{
  "n_layer": 12,
  "d_model": 128,
  "n_experts": 128,
  "experts_per_token": 2,
  "d_expert": 192,
  "d_shared_expert": 0,
  "activation": "tanh_gelu",
  "moe_layers": [1, 3, 5, 7, 9, 11],
  "router_score": "softmax",
  "normalize_top_k": false,
  "routed_scale": 8.0,
  "balance_loss": 0.00518,
  "balance_bias": false,
  "n_groups": 8,
  "groups_per_token": 2,
  "init_std_router": 0.01,
  "lr_router": 0.000393,
  "vocab_size": 10381,
  "norm": "layernorm",
  "norm_eps": 1e-06,
  "tie_embeddings": true,
  "optimizer": "adam_variant",
  "lr": 0.00251,
  "beta1": 0.9,
  "beta2": 0.99,
  "grad_clip": 1.0,
  "batch_tokens": [32768, 65536, 131072],
  "seq_len": 1024,
  "train_tokens": 378900000,
  "steps": 5306,
  "dataset": "wikipedia_en"
}
Below are experts of layer 5 (counted from 0) of a mixture-of-experts language model. Rows are named router (the router's row for the expert), up (a neuron's input weights, with its number) and show model dimensions 0-31. Each number is 500 + 25 x the weight over its row's rms, rounded and kept within 0 to 999. Numbers have three digits each.
Before each expert's rows: a language model's description of what the expert responds to. This comes from a sample of Wikipedia text that the model never trained on.

# expert 43
Census demographics
router:519498528507515489481511475481497520492506468516527442517502527520485523471503497457510505514461
up0:555550488459523527505476521510506491467495526492504489488508518518534490528454480486417492482509
up1:504513528493478509487525504503532496487510495532511511495463542453514459561505491541508473504490
up2:549552471490473544484532469483501461530536502469491489468469452470501485495488504502489464499530
up3:489500456513548498467494502524571478496469536514495513452496477485514506539509517498490484518517
up4:442526495496526508476528502469518515527507551430500488434476501474465536490464501506523514497520
up5:524501468510462534517483514494459496515442522547530528492498514501467519480453496497491488520522
up6:465525562498493516555519462504524502495510524465496483503483454525459514495539484500465525510513
up7:500531480491527487479485512500506517505503516458505479518512560495521475537474499510467539504514
up8:495490483534486439487487462515487504521525514518472464526562474466517493514515461497496548462510
up9:516473533468499511535472538504461433468489454460520519473489539502473513502473512478519492482491
up10:482467476499488483471494495527513446519520491514489500499465519536515475528487513536467477509512
up11:457487488497466488507546490483534480519556526508493457496510435504535488479481496509506509503480
up12:525518488508501472518483492514589507557533504458511501495482519498516472501512474501505476493508
up13:490464527503485461479506513511571512523493523444486492511502451443477520477493534481506547501492
up14:486569470465471501518538521506524481473527520513511497506481492524491482503489516500470465457480
up15:450489510512506535470503486480517495569523501472501466505518519468565480465513496519475475480550
up16:481469490510491566516513492506480511514497523489512504529474486468528498505495493534466500549528
up17:501534506470508486494511483492540505507569478434481468527489485461504544502503499525554527474536
up18:481551462471518476533500503514494496484499477481463502485539501511491523552487497502450447501504
up19:483503475508485468515510512524526512433514472520508498494510545526521479475495508476527527482498
up20:466495560531495511517528472499479513494473511490535505458469552541511503554523473521457504478503
up21:501525516462488510518526489509489484517535487483522497450492510546495500473472484502534532471507
up22:514536470475521515528497493513520511461506521505504503518553482537493459521492505484462536461512
up23:508534538497534475469505537524533496500518487459463479465449459462527513501509502486478467490506
up24:529497487501454485498451551494445496522525532545504505448510498483473540518494472523475518495480
up25:485506477537495464467575506508488486526495509496485513515509446460517466521512504506467513520508
up26:513455565522528490485538523494489480466497527495521487491505506557526516514510501530486466474488
up27:499484544507463486520505515529515494494473489539481500479497539480522492551529503522475501558477
up28:491522496471556506501484525531490493519474502496517470466546494502532519485461494489467531516495
up29:441496563522518535530524495499489480466438479507506501499475481531514505503537508526512495507503
up30:496528511508511523492519495521493502511480519482489480488526494514517467471475479510480533506484
up31:480555483453494521502518536514536510520562503484531518481533486490474504485481502508454471488523
up32:490530545489517529500519519488472490486506519481516454522527515552504517539501550489510541476494
up33:522571515481519481462537506502515473493468497508547501500494513493512499516440501535511522503506
up34:514535496493540524493463554498488494442500486485499476522511522506497508499479516508544496481496
up35:501536490503544468519527517536495499465483483507456501511509503505535487526492483497489477473508
up36:538476527537548528521490481496531528482521466472465488470461458462507476519503492477528479521503
up37:494482535501505479509541472508504510488451493518521494486482484450487474471505489527480478533509
up38:535514516494495487510475534486458492455526504517476511500537483494481518520513464512492490507467
up39:487540533464510496479472492493502474510487495451487480495466494501491514479473509496493492555485
up40:466501481519523490480512501521485491494503498503430499491496483534508506479458531501508522501484
up41:510496503499493515502467517508508481502539497500497494475479508549511497552550492502496515516523
up42:508531482511543515483525503504497532530480473490475497468501533542523518491516520515494512507489
up43:479505522509541493527521509493513515485490502500452490487507457541471503475469524512531522477483
up44:488504522488504506523526506530504497475528472506463473513505448504482495491524486483498482507508
up45:445491508506502474521532516502457504446501497490536487513497536513475515515525512519472485502536
up46:475443479487491559529529497497455470509514505496522491474496488535502509526507510499499469480480
up47:493549463478503499505468496467547514532515503437507504495524480529502550503490546533452506543482
up48:502503529469495488470479509523464490503481505443509474480536536542505515494476540526525516482530
up49:506478471498494543499489494494518468510504492483510518524497524498547490486527504493473493508524
up50:459525515512548498477540488520460475514555489507471453500513513496556471519514461515528531513510
up51:524531493481503521487470536484514487485476503501498495484540534553489509535453515507489512537521
up52:529491539485506460501520524499492470482498520441534497464470466542463520506503477496491474499498
up53:511490549491461524506508534503500457499546494501450476449530505510525525480498501535523540518504
up54:500515486487494506533522538493505453496503499500509478525493447476514462492518527525531510518493

# expert 39
Function words, quote marks
router:513505481537523521539526474484501526463508503508498527506450512489522510536551493479508492487484
up0:493517539504517476498494534550495471499477519499483485461568508536443475496487494543462501518539
up1:479480523477487423472521563530475444492503508475496496442542485494500508515479500540489489515513
up2:485510496502488478468511499510482460508487485510476489497548496493514510502502526517446507479500
up3:491515508490502474483488534536500464492512492519521500480542505492500508478496496543487503502530
up4:509485530490500451483487525539471452485529508502513496466532486531452479479488488533484510538512
up5:491518525493540491478528505521484454513513484487493484487515458552486482510458520512477505547495
up6:504509520501504484489510533535488467483491486506478476457514489514478481496473490523475512523512
up7:503509485506471503474490519534488468487513514509489482498514488521495470518467473508456530513485
up8:481477504497499446459528532554476486486513522508486483469511481517464501462473484511466531524526
up9:476513505494507463454491506534495474502476509517487478457509450509505496465442490505486498497518
up10:465515484500491447529494498484500489479489522494508499447559484497508496534480496555510548469503
up11:517526530479532509508488526530510471486493492474505475492538493509489507480469523486456505511555
up12:509491501499523476490491526528506464504496507530505475470509487533491474490490506510456513553529
up13:484505547499497456512489502529492441519500482505501473483538508486492464494472494535492496509491
up14:527506543489504496470521523541488480525515517508532459470483521511494484497509513498482471523518
up15:485474510472499461510488540513512444494503474528511481473518507492500468472468492549499513495524
up16:459490497499485502459508499553467464493500535507493490485492484502464517457498523518460509517528
up17:490513481523507479462467499501513475516489436509450490489534477506494480493483483491454510509498
up18:472511490490501464488490477572499435499472510540511472523515473492453495500470514513461523508458
up19:499478510469510487433529487535498462548509491515505484455511541456482496499450504524505497500508
up20:498515536474504484477510502538476453479480527499493466474540489514501484495468490532467527541535
up21:527498447513535468472510485553503481518475521484498496428517472469477475491497515473476466491516
up22:459512499485523490467506513523488499509528509470492461474514491457493471450445505521490539544531
up23:486518514505494473488483512540506438486499498505476481468536472509471469501475505537474519508534
up24:505510515480498479450516504542488461500496513514474477460547500536472481478490483542451517502515
up25:476508516484497497478525521533487448493509518517475445465507458486471495465443488511522519518517
up26:476479510479475484471502519520486430511533478508479480490505496523516486506482505528481537513511
up27:457522499498482482475515528534477454494484492493450490476549496481488496512460511518448510507500
up28:484481507470519445488510519530482436525503511481511470461499490518496482487486534538458508524549
up29:467472532484513470507505552520494482485531530507509478501512491528498465477490519525432494503504
up30:448484530494549450475508506521529479509510477522470475434535481498480509474480518530474512462524
up31:525509529466528438492523519554475434478527476501513499447536484526497502504471521547456482550491
up32:476521506517477468452511509530491453507481531546476486445544482496464505497477488539444517519534
up33:459513532463489499489491505543497473503489516514488472474517485496488484498460508547485557509504
up34:498499515502485473474524516524481448489554519524492482473509468497461456474480503536512482522496
up35:473503525479504473495521534537505454514508541518496470474520509510464464489466492531483519538516
up36:470500511488485485472476523532508456499530507485492489492556527509484488542500532523460534535529
up37:484504498503457504457499484528493491485515499468515491481498492505485491483465504500520533494553
up38:471511502502520479505491489518485479502494530493479480482521477503476494467477513516504517537529
up39:471493515507507474471514555542506431506506481499477485474523484489495489489459494535482533518518
up40:501486516485504470492502536548464471490516479482494471499521478489465483497490518530517511537524
up41:488501496486481451494513550517499481497485518521450480469535500502499497460448487509493506504493
up42:489504537511521484439500499530464476507482500510488488470517482499478480445474498515472484558519
up43:486531518489464472484508504521503461506491491482504468467559533514470505505481524520503539527508
up44:484492508469492444495522512523481465480533502494513491460522494549473539490512509525512512505559
up45:486509512475485460474510521537487472475496505526472470456508506503467488467486495514492518540535
up46:478507541470494474493511515526485462509513502502506470476534478502471482466472505520481509531521
up47:489525508523489492486483506521461467497510521499498494470541482526497488484487477539505492487516
up48:488535516477517471476514503519514455508539533497503468472543481493481485507470499516522511535505
up49:461511519492467492482495515521510455525531477496553462480513530525490498481484513505506509552503
up50:516474543472459508496525491551497488506494501468461474487523488509475491477490498533501543511494
up51:492526529490512463481481517533512437545512505509486473495531490513487473491455473524480506511534
up52:494498550460510470473491535528493473518514510526502465475508505513489496498465528540483519517521
up53:515542501459501501475519540552485466487503474489483455479544531512498497513475505514483516507496
up54:489520508502494480479502500521485438498504492547495505470518501513492474504501482533480529500498

# expert 34
Dates and se- pieces
router:514504480541523518538527474485500528460508502508497527508449511490524512537551485479505494487485
up0:520490508503481442475489451544481469504518522494504492474514480511482484504496507528441553512531
up1:456541495513493496491494497538519493496485501525504491469470520488500477503493546527460531505559
up2:504502528501525453478500509553476464467497488527472474444545490524435480491482483507508515519506
up3:490497501495477486502505522530514442512486508531476479471515487517470491460461497554523516540511
up4:519493495491469475482498501523503484502511482520499492465503461483483506483499518525469541522504
up5:479483514516525471478514507527503456487516507504475481460525491520486483476496489484504521513526
up6:531483502493462502502518526520508470496541504514488499495536501507502458492516514566475491529492
up7:523482544506484494457473478521515482506497465519526510450520466490506493494528508510489487505499
up8:536491509467493476463514506563516455516494482465492459472482481508488483500476520486473498544473
up9:486518476466510464510501528547491481525500484492493479475518491499498493476453508499512494519514
up10:512467505478480498535493515522491448511494484532474478476512488501490482454481500504493488513486
up11:502515533484511497471494522540476447492506489490492480488500476501467488466479533524504502506519
up12:490494483502515478496511540520525445489496509511485482472508470493517488462489481517495540510498
up13:503525487448506483508509518531440477518488528495503446488489500459474525471460516513501514528469
up14:501498547479510481496504513539503470494508506528496478463518467507509473483481503505489503513547
up15:461508509474492452480498509530495415490504517469464458497496501502494498488461535491525494541505
up16:508503509485500491490504529539505449476496499505510465453523505521488487455449489527476516530528
up17:456522501480491489473528502514459467536495523530519471460515500526465489480450514509485507527484
up18:506473529503507480478528493549493470479523446501474494481477514470480522491514496494503503490541
up19:476511527493505492487504531529524476516500509506504469483526479505477494487455496526478505527503
up20:502490543503472481473505511548483462502476498554492492472518455514439493470465478526458484518523
up21:483497495488516470451493495544483461511518490493490470453543488512469492492474502504495492527510
up22:494507536493506480499503504553499476525491496483490475496541473492493474486478468517465539508494
up23:491521503496505478501494521535480457509491511519512482470522482488462463485491483547488510526518
up24:516504494504474487493529524519490439472522482526452486427514519516458502482482514538502496521512
up25:538472512458509491497507535514505491513471532478500498497491478468487495497495502538489501503503
up26:501510520485469460512499532514526484498518506483489477493554468510504460506462506552478490519517
up27:484523518497499474483499525521500455452521469527461469480528501476462503484504489531485528532523
up28:476519472478521476512456510519580513541487476508492465486525469499535483526510485523500526495549
up29:460512538474497513499510518547496461517494543507501448473528503512481490521501523525500523510529
up30:501528473512492511464485519518464473459490512519508493447511499476515479463475488547510491496492
up31:503512546479483469483472517549502475502513477513464492442555516518478464494505466530521529543515
up32:482502504503489472437482493534491463521485539520535482473491468500491448493476497508481494490463
up33:515485472532504467493476484537561490479491486488492478475532507482451489489468471523512517523544
up34:485538527478519511494517538543507467505514461523487462494514507510483470478490503524503540516538
up35:483535516496512517450514522539512457478522480503474477471502493507492488490502496522490513524511
up36:457486521489545492504518527499484478458498523498474503478504505522499472448481527525500550487527
up37:496475501454507479507504534503517470472499515478463493479568490528469439514488518539472526530496
up38:496538501506466487487481519529521494527496519524517497472511492489485479532486537520459522514534
up39:488506478504507506488507504554508467496510492509512469508527497485477471467450471515485527522485
up40:471537568499523457460499525552481479543496503494515488479513488490453469481463494503504498513516
up41:483511526491497469472483512526496436511513508513514478469510492519479492466477482514490501513510
up42:475522503467521477489490524521486471493507494507482492476517482497467487462452506507489525514510
up43:500504513488501463476511517544502442486520481502495484481535479499468496503483527521489501501523
up44:503532523481515490488513540536503452516523492511496485484516504513473498508473485523492509538510
up45:476503526481510487485480516552484464520530488503499488473523520528479463507488485531490516500525
up46:488561496480498475521514490503522483492503503515467487511492485521464473505476507489507541475520
up47:470541493448497499505520521514497500518536516502526446495493526505501514528461526497516487490490
up48:466502531500500520519508510512523505510529538504457469518496473525461471497479517508491504532549
up49:527484521508458478500485496533510473542563454505480500461516497474453502493466481518456482506526
up50:485518522481503523500492536525490479512508502510520451471495478508486488508453532508476527538499
up51:498492522496497477466488524567505463461489459514491485482531473527477490487481491505459510529517
up52:484517522475503464483524532592480477491505524491523478485505483529451467483506495514514527552521
up53:505482549498497474492464489550455466501526504543518479484518458493477481475502501541469534523516
up54:536534518542449489495497538546475479475520500483437506477518477511493532504521476513469510495528